config = dict(
    num_hidden_layers=14,
    hidden_size=512,
    n_experts=40,
    experts_per_token=4,
    d_expert=144,
    d_shared_expert=0,
    hidden_act='clamped_swiglu',
    moe_layers=[0, 1, 2, 3, 4, 5, 6, 7, 8, 9, 10, 11, 12, 13],
    router_score='sigmoid',
    normalize_top_k=True,
    routed_scale=2.0,
    balance_loss=0.000981,
    balance_bias=True,
    init_std_router=0.0147,
    lr_router=0.000141,
    num_attention_heads=6,
    num_key_value_heads=2,
    head_dim=128,
    vocab_size=50257,
    norm='rmsnorm',
    norm_place='pre',
    norm_eps=1e-05,
    positions='rope',
    rope_theta=10000.0,
    rope_fraction=1.0,
    qk_norm=False,
    attn_scale=0.0884,
    tie_word_embeddings=False,
    parallel_block=False,
    init='uniform',
    init_std_qkv=0.0513,
    init_std_o=0.0,
    init_std_up=0.0513,
    init_std_down=0.0,
    optimizer='ademamix',
    learning_rate=0.000119,
    beta1=0.9,
    weight_decay=0.71,
    lr_head=0.00337,
    max_grad_norm=1.0,
    warmup_steps=233,
    schedule='wsd',
    decay_fraction=0.888,
    decay_shape='linear',
    final_lr_fraction=0.1,
    batch_tokens=[32768, 65536, 98304],
    max_seq_len=1024,
    doc_mask=False,
    train_tokens=1156000000,
    max_steps=19651,
    dataset='wikipedia_en',
)
Below are experts of layer 8 (counted from 0) of a mixture-of-experts language model. Rows are named router (the router's row for the expert), gate (a neuron's input weights, with its number), up (a neuron's input weights, with its number) and show model dimensions 256-319. Each number is 200 + 30 x the weight over its row's rms, rounded and kept within 0 to 999.
Before each expert's rows: "gets" lists some tokens that make up at least twice as much of what it gets as of all text. This comes from a sample of Wikipedia text that the model never trained on. Tokens count by the router's weight.

# expert 29
gets: " in", " |", " the", " ", " In", "In"
router,154,196,138,207,238,191,205,176,187,194,176,231,151,218,192,208,204,193,122,203,234,197,226,198,246,201,207,202,180,182,237,235,156,225,187,194,314,213,181,228,197,230,173,171,236,200,195,241,208,214,223,206,195,164,218,169,200,153,249,204,171,207,263,181
gate0,250,180,170,181,150,207,173,170,243,187,154,242,223,131,202,207,210,186,246,217,212,182,251,148,186,169,212,176,160,196,236,187,230,192,216,198,230,195,182,204,205,225,143,191,217,277,230,258,212,251,158,189,163,216,195,188,200,121,186,142,181,207,190,240
up0,136,168,223,177,232,149,162,189,223,216,215,185,199,161,213,199,241,235,184,209,156,228,189,232,218,185,186,260,239,189,166,215,205,233,177,193,200,229,219,169,202,102,160,261,139,159,117,155,193,211,239,176,184,227,199,205,214,209,190,210,215,209,229,203
gate1,127,193,187,211,210,211,136,174,220,201,218,188,245,227,234,143,213,212,232,207,250,162,187,216,162,229,194,149,154,214,137,151,198,210,175,201,143,244,237,212,171,214,203,187,163,216,183,195,255,187,240,226,192,198,208,226,200,155,228,215,175,199,178,223
up1,156,133,205,257,229,249,204,215,205,148,184,181,236,248,196,207,196,151,188,225,253,157,196,237,177,220,210,193,172,209,213,182,199,243,222,228,197,202,192,235,234,186,194,185,181,213,230,190,211,247,206,234,149,215,212,198,219,190,236,209,185,219,262,248
gate2,215,170,233,189,179,195,192,256,149,190,177,163,174,216,236,133,185,239,144,201,234,181,179,233,164,251,187,259,200,216,209,223,222,191,215,195,206,201,264,203,240,229,154,229,219,193,209,206,183,210,207,197,199,238,203,197,197,188,233,191,157,208,245,149
up2,202,182,198,205,211,260,219,263,189,201,200,171,199,186,181,192,154,259,150,217,240,237,229,213,174,214,210,240,149,148,217,224,217,136,230,146,200,198,175,157,205,240,189,248,187,183,187,266,202,202,197,184,202,246,227,220,210,208,236,247,152,193,191,269
gate3,218,168,193,238,236,183,222,208,210,209,186,191,213,214,189,168,232,194,202,136,230,215,193,224,197,176,204,232,200,186,199,225,163,206,219,201,187,160,194,198,207,219,162,219,211,224,142,231,227,220,236,217,175,218,183,229,191,174,223,168,256,178,244,198
up3,212,157,197,289,221,210,191,174,165,260,183,143,174,224,199,241,198,171,227,155,246,245,193,177,191,222,227,178,293,212,198,255,201,222,220,204,195,202,198,171,146,239,210,233,210,204,176,236,199,172,202,202,272,157,222,213,199,204,197,189,209,209,154,139
gate4,185,237,217,189,217,247,163,211,194,228,156,232,158,197,144,195,189,200,229,160,232,208,214,170,174,244,235,142,191,216,205,235,117,196,223,151,269,211,261,198,233,237,178,173,182,184,220,198,222,155,199,167,191,242,197,258,234,178,185,161,173,240,198,243
up4,193,217,226,171,192,211,179,225,144,213,182,219,179,214,207,163,249,211,150,191,233,194,224,255,196,138,201,195,179,195,208,263,202,193,164,200,238,253,237,198,194,252,227,219,230,217,192,197,225,195,182,190,160,219,257,223,241,176,199,196,188,223,227,222
gate5,250,212,215,206,257,233,178,248,194,161,190,228,182,142,231,187,164,189,173,188,226,117,237,234,185,161,250,239,240,243,170,229,260,265,213,217,210,155,236,169,255,220,175,132,168,241,191,220,158,197,205,211,180,183,203,231,200,218,174,241,188,213,220,169
up5,217,231,235,215,186,237,166,203,244,163,191,234,206,128,234,189,214,192,100,177,200,127,216,225,200,186,204,255,203,217,219,234,223,239,205,173,236,146,188,208,235,224,191,162,174,196,180,233,210,212,219,253,178,251,161,203,205,217,173,224,204,256,252,205
gate6,168,190,236,227,148,203,216,170,185,124,171,174,168,170,117,206,183,216,135,247,247,234,207,243,185,221,244,216,164,201,188,254,205,264,219,210,246,204,188,229,270,194,217,217,175,204,166,239,187,255,161,201,191,133,188,236,192,213,133,225,196,207,202,175
up6,201,185,201,173,109,185,237,206,216,168,172,198,217,194,200,204,218,203,170,222,223,176,182,265,186,200,201,223,165,211,250,285,228,198,213,200,227,195,200,230,243,212,173,189,199,218,156,203,192,221,193,227,145,189,223,221,193,196,228,164,256,190,250,191
gate7,156,206,138,177,238,234,183,135,201,245,159,208,193,206,223,211,227,165,152,178,238,188,198,177,204,193,218,198,141,168,141,179,222,229,208,141,197,255,177,159,219,228,163,133,206,186,180,191,212,240,185,184,188,219,185,238,185,211,215,193,168,205,262,189
up7,195,217,204,207,271,172,255,281,162,149,206,239,195,178,201,242,182,158,153,224,203,173,168,133,230,182,236,243,204,215,162,221,201,203,157,148,218,177,149,221,192,191,193,151,226,137,179,188,214,218,226,188,184,196,223,218,217,200,235,215,203,165,229,153
gate8,230,229,235,200,207,211,188,207,230,194,205,193,191,197,199,185,133,213,274,202,215,201,146,224,225,175,243,159,226,185,200,198,164,240,166,200,159,172,142,166,162,200,226,213,200,218,173,230,239,179,188,154,202,217,260,163,214,204,169,188,134,224,244,140
up8,181,212,225,162,236,222,188,214,227,188,164,165,187,182,205,215,248,222,215,177,231,260,211,140,181,141,229,209,166,206,196,181,234,209,301,183,207,248,152,213,220,218,192,138,200,231,192,191,192,97,194,213,207,200,228,201,224,134,226,215,182,187,183,172
gate9,175,177,190,156,229,230,154,205,240,234,176,177,222,194,227,219,191,178,159,121,187,199,204,199,226,189,182,223,225,248,227,191,142,209,161,231,162,216,209,185,201,136,238,241,179,241,176,204,205,245,202,216,186,202,218,171,224,194,229,205,218,211,146,181
up9,224,231,168,232,161,207,183,171,226,177,189,192,202,197,186,229,176,221,190,220,171,169,206,207,183,168,201,183,203,235,205,188,207,170,261,145,207,164,253,149,251,181,257,176,281,202,192,210,191,221,170,183,172,218,234,197,215,193,167,205,151,205,246,178
gate10,163,191,172,243,174,190,205,176,201,241,170,164,196,217,260,188,185,211,216,174,188,200,197,178,252,171,176,216,161,169,181,170,221,241,222,180,222,189,170,190,202,188,170,163,245,215,179,148,204,242,175,207,202,237,231,183,202,193,246,134,242,174,244,183
up10,208,235,153,241,220,151,189,199,180,219,193,138,244,216,232,217,234,184,256,162,211,214,191,272,204,203,164,186,223,158,169,199,222,252,239,187,187,226,226,150,169,226,183,185,218,233,198,244,193,229,185,207,213,260,263,229,216,238,229,136,236,188,232,166
gate11,236,234,172,216,250,222,267,242,214,208,197,239,224,229,257,170,242,258,156,162,171,168,196,153,167,192,238,184,207,214,168,189,207,187,210,227,248,180,192,181,150,169,240,185,202,239,207,185,207,203,191,244,153,147,186,222,191,240,179,199,191,209,180,191
up11,195,198,159,184,298,231,196,205,151,165,198,254,217,207,201,243,264,214,175,172,200,217,214,140,178,197,185,249,178,176,207,214,193,180,182,210,241,156,178,234,206,199,247,161,154,215,221,208,176,192,219,232,239,135,171,214,209,226,200,203,201,215,211,238
gate12,167,224,166,244,199,197,199,185,153,202,172,251,150,217,183,215,180,214,179,238,169,269,181,194,226,202,184,222,240,217,211,196,252,236,198,187,282,159,142,172,253,213,222,196,240,217,182,212,218,260,199,192,225,166,174,279,206,242,199,188,200,180,205,183
up12,173,244,186,197,232,208,153,171,231,213,146,222,159,188,162,237,136,200,148,238,245,191,152,200,181,227,170,180,173,209,207,178,202,227,188,159,259,164,170,201,194,170,180,151,244,210,199,179,164,225,159,147,228,200,196,220,200,158,203,246,167,221,202,204
gate13,215,242,192,195,251,202,228,239,202,202,246,220,163,119,175,168,139,175,211,204,250,230,222,251,212,205,207,178,213,233,236,141,200,206,169,223,240,207,201,207,228,201,187,139,198,210,130,210,200,208,236,166,225,230,210,227,220,230,218,159,225,230,230,195
up13,144,257,165,175,268,234,181,252,130,220,190,178,174,180,192,205,151,230,178,223,218,224,253,162,227,196,179,256,211,217,212,197,222,199,236,199,248,205,169,206,216,207,161,156,176,225,197,154,200,208,182,141,197,162,233,190,244,201,186,195,200,224,195,203
gate14,172,201,224,215,211,202,163,220,168,196,225,228,178,163,181,240,246,156,180,249,222,205,219,156,204,219,216,239,205,172,170,185,172,172,184,178,259,187,173,202,170,217,162,143,239,226,209,240,207,231,188,214,177,182,231,209,214,213,195,248,197,228,153,246
up14,230,243,241,186,228,162,168,146,241,235,237,201,157,209,182,212,200,218,265,238,258,177,230,182,230,110,253,196,173,152,194,218,187,219,214,202,256,177,174,191,264,235,174,211,178,182,216,200,213,166,228,195,192,218,179,267,187,201,208,189,209,188,220,150
gate15,202,180,211,198,206,215,134,199,182,227,165,208,188,244,217,182,194,245,212,183,234,200,211,221,176,219,226,205,174,216,206,185,183,233,151,216,225,179,179,183,168,151,203,229,200,236,140,196,192,181,154,181,212,189,187,206,226,190,279,196,241,178,232,209
up15,188,210,207,233,242,195,198,213,220,216,197,175,180,194,223,208,195,244,212,159,157,161,224,159,232,200,218,207,143,216,165,237,179,200,149,151,209,250,170,162,181,137,178,275,224,205,181,165,160,200,212,182,243,178,155,148,219,215,237,213,238,200,209,197
gate16,269,185,211,206,276,203,184,222,218,169,213,168,188,195,246,205,167,190,235,197,207,212,205,209,169,201,196,191,224,206,189,196,236,239,241,207,208,184,263,171,236,212,154,208,210,235,176,249,220,218,243,197,166,184,196,213,237,167,207,240,184,258,243,178
up16,246,228,222,175,219,208,208,187,125,147,159,212,139,261,177,212,178,198,229,210,140,230,232,132,207,203,189,233,213,244,210,291,190,201,184,183,226,170,221,243,194,165,209,239,208,206,198,225,199,171,256,122,236,162,237,208,238,160,209,223,186,166,212,238
gate17,208,197,200,256,166,238,245,245,193,147,233,224,192,167,221,171,194,221,184,214,260,220,189,263,227,194,205,208,177,258,194,192,219,169,214,236,235,230,206,185,222,204,149,191,253,253,129,196,253,230,227,211,138,179,229,215,224,173,214,236,240,222,239,169
up17,186,148,216,251,162,172,221,268,206,151,213,204,188,207,219,166,205,178,142,270,202,246,202,181,254,206,251,181,210,267,199,204,261,228,193,220,256,215,171,168,249,205,208,189,239,218,155,189,200,213,226,240,181,226,196,183,199,170,184,254,168,201,200,135
gate18,212,230,160,201,212,215,217,215,262,186,212,190,237,185,195,162,159,195,200,245,248,192,168,174,171,180,211,173,149,184,211,208,179,230,274,190,203,219,199,180,156,228,162,163,219,196,229,224,229,178,188,254,186,206,192,224,215,240,211,176,206,239,186,224
up18,232,205,212,170,167,232,218,253,156,190,198,187,222,248,185,160,139,205,241,218,204,208,242,249,173,196,254,151,221,181,152,234,190,200,200,218,193,222,185,193,184,228,250,201,193,232,135,193,173,223,243,236,212,220,173,185,220,158,228,233,210,237,165,180
gate19,191,234,190,227,189,196,189,249,226,179,161,214,170,172,201,189,252,149,187,203,203,164,226,234,273,223,243,173,252,220,185,237,223,203,176,204,212,152,174,159,203,182,248,223,197,189,190,215,211,246,190,169,155,172,239,219,224,219,236,197,222,248,182,173
up19,161,233,161,190,174,180,197,226,189,186,199,225,181,188,201,167,251,163,177,177,168,139,224,229,262,187,233,164,199,241,188,215,243,211,157,215,219,178,122,181,236,174,260,211,202,176,187,208,204,193,234,234,144,195,198,189,218,176,196,191,238,235,221,189
gate20,176,232,172,247,201,214,230,252,174,165,199,186,144,207,172,134,186,231,241,190,198,196,155,212,181,214,220,215,194,206,195,213,231,204,115,207,209,220,180,215,244,213,192,231,217,177,168,223,194,151,193,252,175,199,220,179,195,201,187,160,190,231,231,234
up20,173,217,211,188,231,215,256,198,218,239,229,178,221,203,208,217,192,227,189,146,226,203,222,199,208,123,215,139,149,264,203,214,170,160,181,125,184,194,264,235,187,241,208,217,198,242,200,139,200,162,238,236,179,192,178,163,191,147,156,170,180,204,207,179
gate21,209,200,167,223,173,182,200,212,167,194,178,246,203,145,266,207,205,167,228,188,201,200,204,186,202,188,191,187,176,186,187,178,209,155,222,145,230,207,192,154,162,253,144,258,225,224,206,211,205,191,188,208,217,203,244,189,185,224,230,198,263,225,230,175
up21,132,232,200,206,181,198,156,186,193,194,180,175,163,147,215,184,189,184,229,178,206,211,172,225,277,203,183,179,225,198,165,192,214,221,217,196,225,201,191,199,182,203,193,158,187,229,194,202,203,110,232,235,222,179,238,188,211,195,161,182,196,195,223,205
gate22,233,208,191,225,177,198,229,250,190,180,192,219,201,194,206,233,271,186,233,197,218,200,202,133,187,159,208,226,243,171,202,183,161,251,246,183,234,229,219,158,259,190,144,196,208,169,174,177,179,227,197,192,185,148,213,237,242,171,163,209,252,237,168,157
up22,244,242,198,184,193,197,147,207,168,206,225,193,228,176,245,214,224,204,216,244,229,252,201,143,199,220,213,260,209,190,201,203,210,279,218,225,195,192,175,213,174,217,114,152,217,180,189,207,242,241,186,221,157,203,172,203,182,177,129,174,238,173,180,200
gate23,134,173,207,196,210,247,214,230,226,187,197,224,176,202,240,188,154,211,195,193,211,143,203,200,236,246,227,167,183,178,158,264,196,221,154,267,213,214,220,208,241,132,192,239,179,185,229,244,247,245,202,243,182,195,205,204,210,207,161,245,149,254,210,139
up23,224,196,196,196,241,258,173,199,211,190,195,227,222,189,174,200,212,187,194,172,216,170,134,234,192,226,232,199,161,204,242,229,167,202,190,171,161,214,193,165,220,181,171,205,206,233,245,229,215,232,237,182,156,253,220,233,206,195,214,217,205,266,208,189
gate24,229,175,202,258,198,242,215,151,189,197,214,247,170,217,197,123,238,157,193,193,204,188,181,244,231,212,257,135,241,257,187,243,167,189,181,196,243,269,201,189,200,108,192,210,200,186,245,164,207,224,169,198,180,204,196,191,183,157,237,203,218,200,199,260
up24,176,196,259,238,201,210,130,217,199,146,180,231,235,215,204,197,220,181,192,241,240,207,187,206,215,173,267,179,207,198,149,156,228,225,185,201,255,190,194,131,207,150,199,227,175,202,172,212,155,186,251,216,203,192,253,150,224,200,263,202,193,244,219,257
gate25,204,230,210,199,171,272,170,228,230,151,205,228,185,202,182,194,194,169,189,229,219,216,165,185,226,197,213,176,168,202,189,205,238,232,198,219,218,196,215,226,212,185,182,151,251,202,191,238,209,211,221,215,188,110,182,228,217,183,215,201,165,193,193,234
up25,207,162,207,216,206,188,198,197,189,176,217,196,195,286,258,127,252,201,157,236,197,198,232,191,180,216,214,246,199,205,174,161,173,213,165,247,166,193,233,182,243,189,142,209,179,179,196,178,187,204,184,188,227,191,251,154,205,209,256,218,226,209,213,199
gate26,190,203,245,165,260,206,229,217,160,173,195,271,170,157,215,223,197,150,170,234,165,162,218,162,192,232,230,235,279,253,186,205,197,220,197,197,197,229,206,176,229,227,206,222,191,198,217,220,176,170,213,170,176,168,233,178,170,194,210,171,213,185,204,238
up26,205,235,169,213,259,240,249,204,221,243,157,224,149,219,211,260,185,168,176,184,164,213,215,235,244,208,197,179,211,205,216,192,239,182,196,189,216,245,206,233,201,195,220,217,196,204,260,208,197,209,217,199,219,208,184,196,177,217,201,237,219,155,202,227
gate27,161,239,204,224,223,238,178,141,197,190,212,208,155,194,144,163,220,169,205,255,250,194,208,226,163,184,234,208,193,170,218,144,195,192,268,207,184,125,260,134,199,186,173,145,201,208,197,178,159,199,220,164,208,214,248,182,201,145,223,189,152,217,248,211
up27,160,185,198,272,233,181,281,192,195,226,185,279,266,191,197,197,173,200,173,186,249,174,158,222,237,180,211,149,151,189,205,148,221,174,244,165,201,185,247,163,227,176,175,169,211,197,195,226,250,178,211,206,222,175,230,209,198,182,246,204,165,212,229,181
gate28,269,233,163,170,193,185,169,218,177,185,148,166,195,178,205,184,150,190,175,264,173,175,203,225,160,156,238,210,205,133,189,142,258,235,235,158,223,253,165,176,162,183,199,152,244,202,208,235,208,255,143,182,250,172,171,237,215,160,228,237,194,186,187,199
up28,203,209,253,217,215,210,153,210,222,204,253,166,185,228,183,221,223,210,183,231,207,238,232,217,224,210,203,212,190,249,221,187,172,234,183,230,225,174,143,182,224,182,207,213,155,200,180,211,216,222,179,179,151,210,232,221,182,209,194,189,247,227,227,200
gate29,167,220,207,166,222,170,197,210,216,234,240,179,210,197,211,208,204,191,184,224,231,137,187,194,192,140,190,235,182,182,216,186,166,220,202,206,247,196,223,121,199,216,203,183,209,244,209,187,229,190,206,159,160,194,221,183,212,167,242,185,167,225,279,177
up29,151,198,224,235,163,183,200,197,243,249,198,181,162,210,186,171,242,212,189,237,175,162,189,243,162,206,187,203,167,152,201,183,210,211,259,150,242,199,146,159,160,180,201,177,193,221,221,209,245,169,194,153,169,222,219,263,212,218,176,193,213,240,255,170
gate30,237,207,188,229,191,219,243,239,143,220,151,226,170,200,233,216,222,177,181,196,264,265,242,129,186,217,222,191,223,190,177,222,272,223,232,206,172,246,193,177,221,143,202,196,216,135,263,188,212,166,225,164,199,205,208,213,209,227,223,202,201,240,213,156
up30,211,188,191,275,171,218,163,150,195,207,133,240,199,184,178,143,223,233,187,208,274,199,209,184,220,187,197,156,183,218,162,211,190,281,181,272,260,204,224,209,247,241,163,207,199,217,207,195,187,201,179,209,192,198,231,150,218,253,196,206,164,217,217,219
gate31,166,185,130,170,187,203,172,193,252,174,204,210,267,171,212,229,162,188,193,175,158,116,181,214,213,156,254,230,210,180,220,182,226,191,198,173,228,160,202,197,147,160,199,205,141,209,166,222,197,213,222,187,154,233,222,220,215,228,194,199,179,170,197,180
up31,182,226,189,217,223,177,215,198,151,185,199,237,241,205,180,144,144,200,210,221,163,234,188,185,210,254,247,191,207,212,205,234,134,246,221,183,208,209,214,186,254,175,221,191,160,274,245,199,181,217,202,211,199,195,192,193,216,163,206,236,161,218,225,164
gate32,173,227,179,201,231,209,208,168,220,192,192,202,215,206,194,182,281,200,208,209,189,143,188,167,188,151,200,252,194,224,155,143,218,213,210,244,202,200,155,162,173,179,197,117,170,232,250,204,166,234,211,220,163,236,199,271,223,243,181,151,183,241,254,169
up32,204,223,189,166,168,144,171,184,203,212,209,219,196,173,155,239,146,262,193,173,186,130,225,190,187,152,218,223,195,234,239,238,243,238,172,170,243,202,237,167,268,200,191,225,195,151,237,222,202,196,169,211,168,215,185,274,199,193,218,214,215,245,190,191
gate33,174,220,261,214,235,196,170,195,228,149,163,218,242,244,192,274,190,162,216,163,243,180,235,215,243,200,224,242,233,187,194,179,172,177,202,160,201,155,203,203,179,198,169,239,211,202,162,183,200,246,200,229,164,180,274,211,207,177,230,177,200,179,173,231
up33,238,185,254,200,215,199,222,251,253,142,175,220,201,252,214,235,191,138,185,197,200,218,203,255,267,210,153,247,259,273,183,176,199,216,210,255,217,177,157,190,162,181,210,208,207,164,173,237,187,234,228,207,223,208,244,161,228,159,196,166,208,208,186,242
gate34,215,230,217,201,230,227,223,170,204,166,181,177,183,179,237,177,237,143,195,194,245,207,200,210,162,213,176,229,166,184,179,202,223,210,222,235,205,201,211,168,239,200,205,175,182,166,211,199,230,189,254,203,176,193,217,164,242,192,219,197,283,185,236,205
up34,194,206,156,190,284,179,224,214,178,171,139,224,166,185,221,171,234,192,220,160,219,224,206,176,146,186,171,172,166,256,170,232,223,189,217,228,218,198,249,169,204,225,210,176,192,181,221,214,219,193,215,180,221,228,205,206,208,221,191,188,235,236,205,161
gate35,153,186,183,210,214,200,135,195,147,253,220,222,204,189,167,153,225,140,187,240,204,159,204,185,221,191,223,187,200,247,223,244,265,176,175,216,188,234,221,199,165,213,193,187,199,165,211,193,246,183,237,256,227,179,278,212,214,164,288,196,204,253,182,229
up35,193,209,180,178,245,160,282,217,212,160,206,180,222,237,222,216,216,181,197,209,194,165,174,222,195,164,213,188,169,157,162,241,267,225,226,180,162,176,252,159,167,163,230,149,213,170,239,172,204,199,194,224,269,114,206,188,219,219,225,224,160,225,218,154
gate36,190,247,203,186,195,182,200,207,212,186,159,168,164,140,159,180,177,198,195,212,238,248,213,191,240,190,216,221,198,237,193,189,157,132,192,173,214,218,190,210,163,226,234,221,248,208,233,225,199,168,256,170,207,203,207,244,220,185,155,152,203,289,202,254
up36,222,224,217,214,237,211,156,240,186,254,167,147,117,193,174,159,244,221,233,197,200,284,241,169,220,238,216,179,167,227,193,176,229,189,242,252,180,210,215,187,204,197,192,202,203,204,229,206,191,196,238,127,233,225,250,243,199,170,178,158,203,245,163,232
gate37,148,189,242,191,224,223,160,238,254,158,170,225,207,191,175,220,179,200,250,208,219,287,193,222,147,239,229,184,215,190,181,223,194,186,182,223,248,219,216,203,179,215,162,239,237,254,206,223,197,184,220,202,170,178,202,218,221,205,193,216,178,231,175,226
up37,145,173,212,194,160,237,119,242,219,198,219,194,197,219,188,189,229,192,185,211,207,223,205,207,160,191,220,190,171,161,189,249,228,191,208,197,244,208,211,204,206,230,207,215,196,210,196,206,186,198,177,280,196,185,216,172,197,181,154,281,181,230,197,227
gate38,183,234,188,272,216,268,233,206,213,182,143,206,191,200,133,224,162,189,195,184,177,216,165,217,170,217,205,189,205,183,190,200,189,264,205,182,223,203,192,180,259,234,146,186,227,164,184,196,153,190,202,204,224,168,195,222,221,192,208,218,203,193,225,195
up38,196,273,220,241,231,229,238,222,264,216,210,172,215,192,166,192,202,203,224,207,217,216,139,216,207,198,218,196,202,192,197,212,166,234,227,155,191,177,206,184,229,210,141,189,230,174,190,219,188,177,182,222,241,231,217,206,192,184,208,175,182,254,193,227
gate39,166,176,239,192,243,198,224,191,152,148,129,198,165,200,219,240,182,167,177,171,207,208,214,187,110,188,230,257,245,205,175,223,219,199,232,175,164,184,216,185,187,175,213,188,177,179,195,205,192,228,221,200,191,193,212,254,201,196,200,186,160,156,231,184
up39,248,234,231,219,173,202,237,177,167,213,193,171,209,203,194,180,181,220,157,208,125,180,178,157,158,136,194,257,206,215,197,174,150,216,213,134,226,173,222,225,135,184,128,184,207,225,201,202,159,169,256,230,209,236,172,190,213,220,166,198,156,205,139,191
gate40,218,248,158,174,173,180,189,218,216,194,147,162,226,169,219,177,252,180,214,209,224,232,233,190,170,218,198,215,168,158,209,184,213,229,211,140,195,202,255,188,200,239,123,166,183,201,249,194,179,210,213,234,229,211,219,239,211,219,230,215,215,234,204,184
up40,175,139,187,194,225,250,217,229,246,253,163,241,134,134,201,173,251,175,186,229,179,189,240,266,212,158,168,179,204,142,183,244,208,146,241,257,193,206,231,165,174,212,220,161,163,236,189,252,177,222,190,199,202,236,192,197,208,127,208,206,177,187,204,207
gate41,194,216,202,204,149,181,184,202,163,208,156,201,227,208,193,230,196,211,154,227,176,196,188,209,200,162,191,170,238,195,202,228,178,239,158,221,181,230,182,184,198,130,228,216,209,231,239,286,229,195,182,189,197,230,237,187,212,209,183,196,228,204,254,193
up41,204,164,166,179,194,241,224,211,210,237,167,178,196,216,171,209,227,225,215,220,175,116,200,172,244,244,189,161,172,124,204,240,192,144,230,177,223,217,187,194,195,219,187,172,217,177,204,157,163,231,282,223,253,171,226,210,236,184,158,196,129,227,203,256
gate42,167,172,162,180,284,167,153,186,215,188,210,218,191,141,187,203,182,247,175,151,202,172,202,202,199,159,209,219,229,209,217,196,158,183,198,159,223,188,222,178,140,214,182,188,182,242,200,167,198,183,207,178,212,165,229,211,201,232,160,144,132,218,210,155
up42,195,178,149,175,246,223,206,221,218,210,202,193,212,196,202,187,207,210,201,167,194,183,224,113,209,168,204,150,172,168,200,165,165,228,205,233,200,266,213,235,190,241,167,204,259,215,213,214,243,215,163,216,175,176,219,205,210,166,226,199,185,188,196,203
gate43,185,246,181,250,263,231,219,208,217,189,197,202,169,141,198,198,225,201,181,216,210,204,176,197,163,224,215,209,188,163,194,244,245,229,236,237,193,150,136,156,200,163,242,206,170,254,223,210,149,215,179,226,202,172,188,170,233,121,240,256,182,201,205,207
up43,242,226,169,187,241,174,216,245,271,195,188,222,180,166,214,166,220,165,186,251,215,190,249,181,171,183,229,193,201,237,192,249,225,218,213,210,188,176,212,151,217,149,220,187,175,207,228,240,167,193,210,223,179,218,190,164,228,178,220,201,178,209,206,197
gate44,171,265,239,169,192,235,117,235,147,156,187,156,215,190,231,225,230,257,196,160,236,207,204,222,206,268,228,270,160,224,183,224,182,220,196,220,267,150,195,187,211,164,174,207,172,189,204,180,195,159,223,172,215,181,208,218,197,165,215,242,166,177,235,205
up44,186,220,249,192,189,236,110,263,146,160,174,140,190,150,224,212,228,213,228,140,221,251,191,242,199,262,265,208,168,246,184,167,188,203,172,207,292,157,174,183,227,223,151,227,188,153,190,166,191,147,228,210,254,230,223,204,181,190,205,208,172,184,225,214
gate45,244,197,193,232,215,221,239,151,197,172,177,204,170,214,221,258,218,248,187,205,250,134,161,189,226,171,191,225,187,173,198,233,204,195,198,220,203,185,160,211,200,191,204,153,195,178,233,180,177,231,218,152,205,224,170,225,195,174,194,235,156,170,232,174
up45,172,221,149,246,182,200,182,217,197,206,185,177,181,170,193,207,240,195,149,214,185,246,212,143,214,165,247,247,216,222,176,104,235,243,184,195,225,188,194,163,204,167,182,210,155,197,190,193,216,252,156,275,170,222,161,214,228,214,245,236,152,184,206,268
gate46,168,224,225,226,243,210,204,207,184,197,206,187,175,232,172,255,184,287,179,190,222,220,215,169,195,168,238,235,194,226,173,216,175,200,170,234,239,247,215,212,291,256,210,202,198,238,231,227,172,199,187,206,172,182,270,235,239,200,183,179,216,227,203,193
up46,183,202,233,254,226,173,206,182,199,179,192,210,237,265,213,205,223,269,183,199,200,198,170,189,169,204,190,207,172,213,182,207,192,200,166,203,216,257,247,234,239,243,267,181,225,230,208,278,210,178,205,218,204,244,185,246,218,284,208,206,174,272,178,158
gate47,177,198,228,230,242,202,190,185,243,197,206,211,181,170,164,190,142,206,209,126,206,178,212,194,182,227,226,226,252,156,160,161,179,203,165,137,194,172,201,201,266,217,144,206,254,241,221,225,184,200,190,174,199,226,189,238,220,208,250,130,172,243,210,196
up47,193,189,188,187,194,161,225,207,198,153,185,234,186,224,190,181,163,244,210,180,222,157,189,207,250,184,228,252,221,183,211,208,190,240,197,144,195,137,203,242,214,214,209,196,215,274,147,217,191,248,189,219,199,208,216,218,177,231,215,158,179,197,219,181
gate48,208,213,176,191,144,213,212,187,160,201,176,244,197,187,249,217,233,179,176,259,198,205,165,190,174,199,215,170,207,184,162,149,194,198,197,187,166,210,178,166,197,129,226,190,181,196,214,201,173,143,185,234,214,180,169,208,193,196,229,223,130,127,207,223
up48,238,181,207,179,194,238,210,213,220,238,200,197,209,224,270,179,258,198,165,213,211,243,238,210,189,183,265,215,213,262,226,199,205,246,251,225,207,203,192,197,206,194,133,205,191,198,231,235,217,224,232,208,236,194,207,251,223,159,205,240,127,217,190,214
gate49,202,251,182,260,195,202,252,183,193,217,234,249,217,224,226,225,155,220,158,234,258,215,200,177,226,237,227,152,179,196,208,166,209,221,205,174,245,196,213,206,194,244,133,191,180,216,191,187,173,179,183,232,219,169,247,227,206,226,216,213,205,240,197,161
up49,223,197,190,210,209,203,214,218,218,230,213,222,189,200,212,199,207,210,197,235,218,214,222,148,170,214,188,228,240,167,236,154,203,191,213,229,165,192,235,168,204,187,212,259,204,187,173,221,228,189,208,216,203,201,221,198,171,175,166,157,230,229,184,212
gate50,140,185,215,169,277,223,136,187,200,214,178,206,186,245,203,221,185,242,161,182,195,192,170,187,228,169,176,222,178,147,200,187,148,157,218,198,210,199,161,203,235,181,220,249,175,235,191,170,157,196,154,233,163,201,200,219,198,156,251,188,231,216,156,213
up50,141,222,195,172,236,266,186,222,161,243,197,148,164,264,147,169,190,182,153,236,229,201,196,228,232,239,234,205,203,225,203,182,176,161,186,166,224,256,170,199,241,231,195,257,196,205,161,248,183,196,171,204,197,173,219,215,184,196,255,226,258,187,196,206
gate51,158,221,185,173,210,215,208,186,178,179,143,196,211,160,245,240,205,208,214,181,211,175,180,261,187,183,171,203,199,206,218,180,236,185,209,210,189,192,135,226,158,195,164,176,191,160,182,210,202,176,297,167,176,195,227,221,202,218,212,172,199,243,200,180
up51,181,170,122,233,254,145,158,204,197,195,214,202,184,170,136,219,216,227,192,210,193,224,221,182,131,160,149,239,187,169,186,208,191,207,174,167,246,235,197,224,180,230,216,207,251,184,239,218,236,263,214,222,206,168,181,209,186,202,165,139,247,178,221,197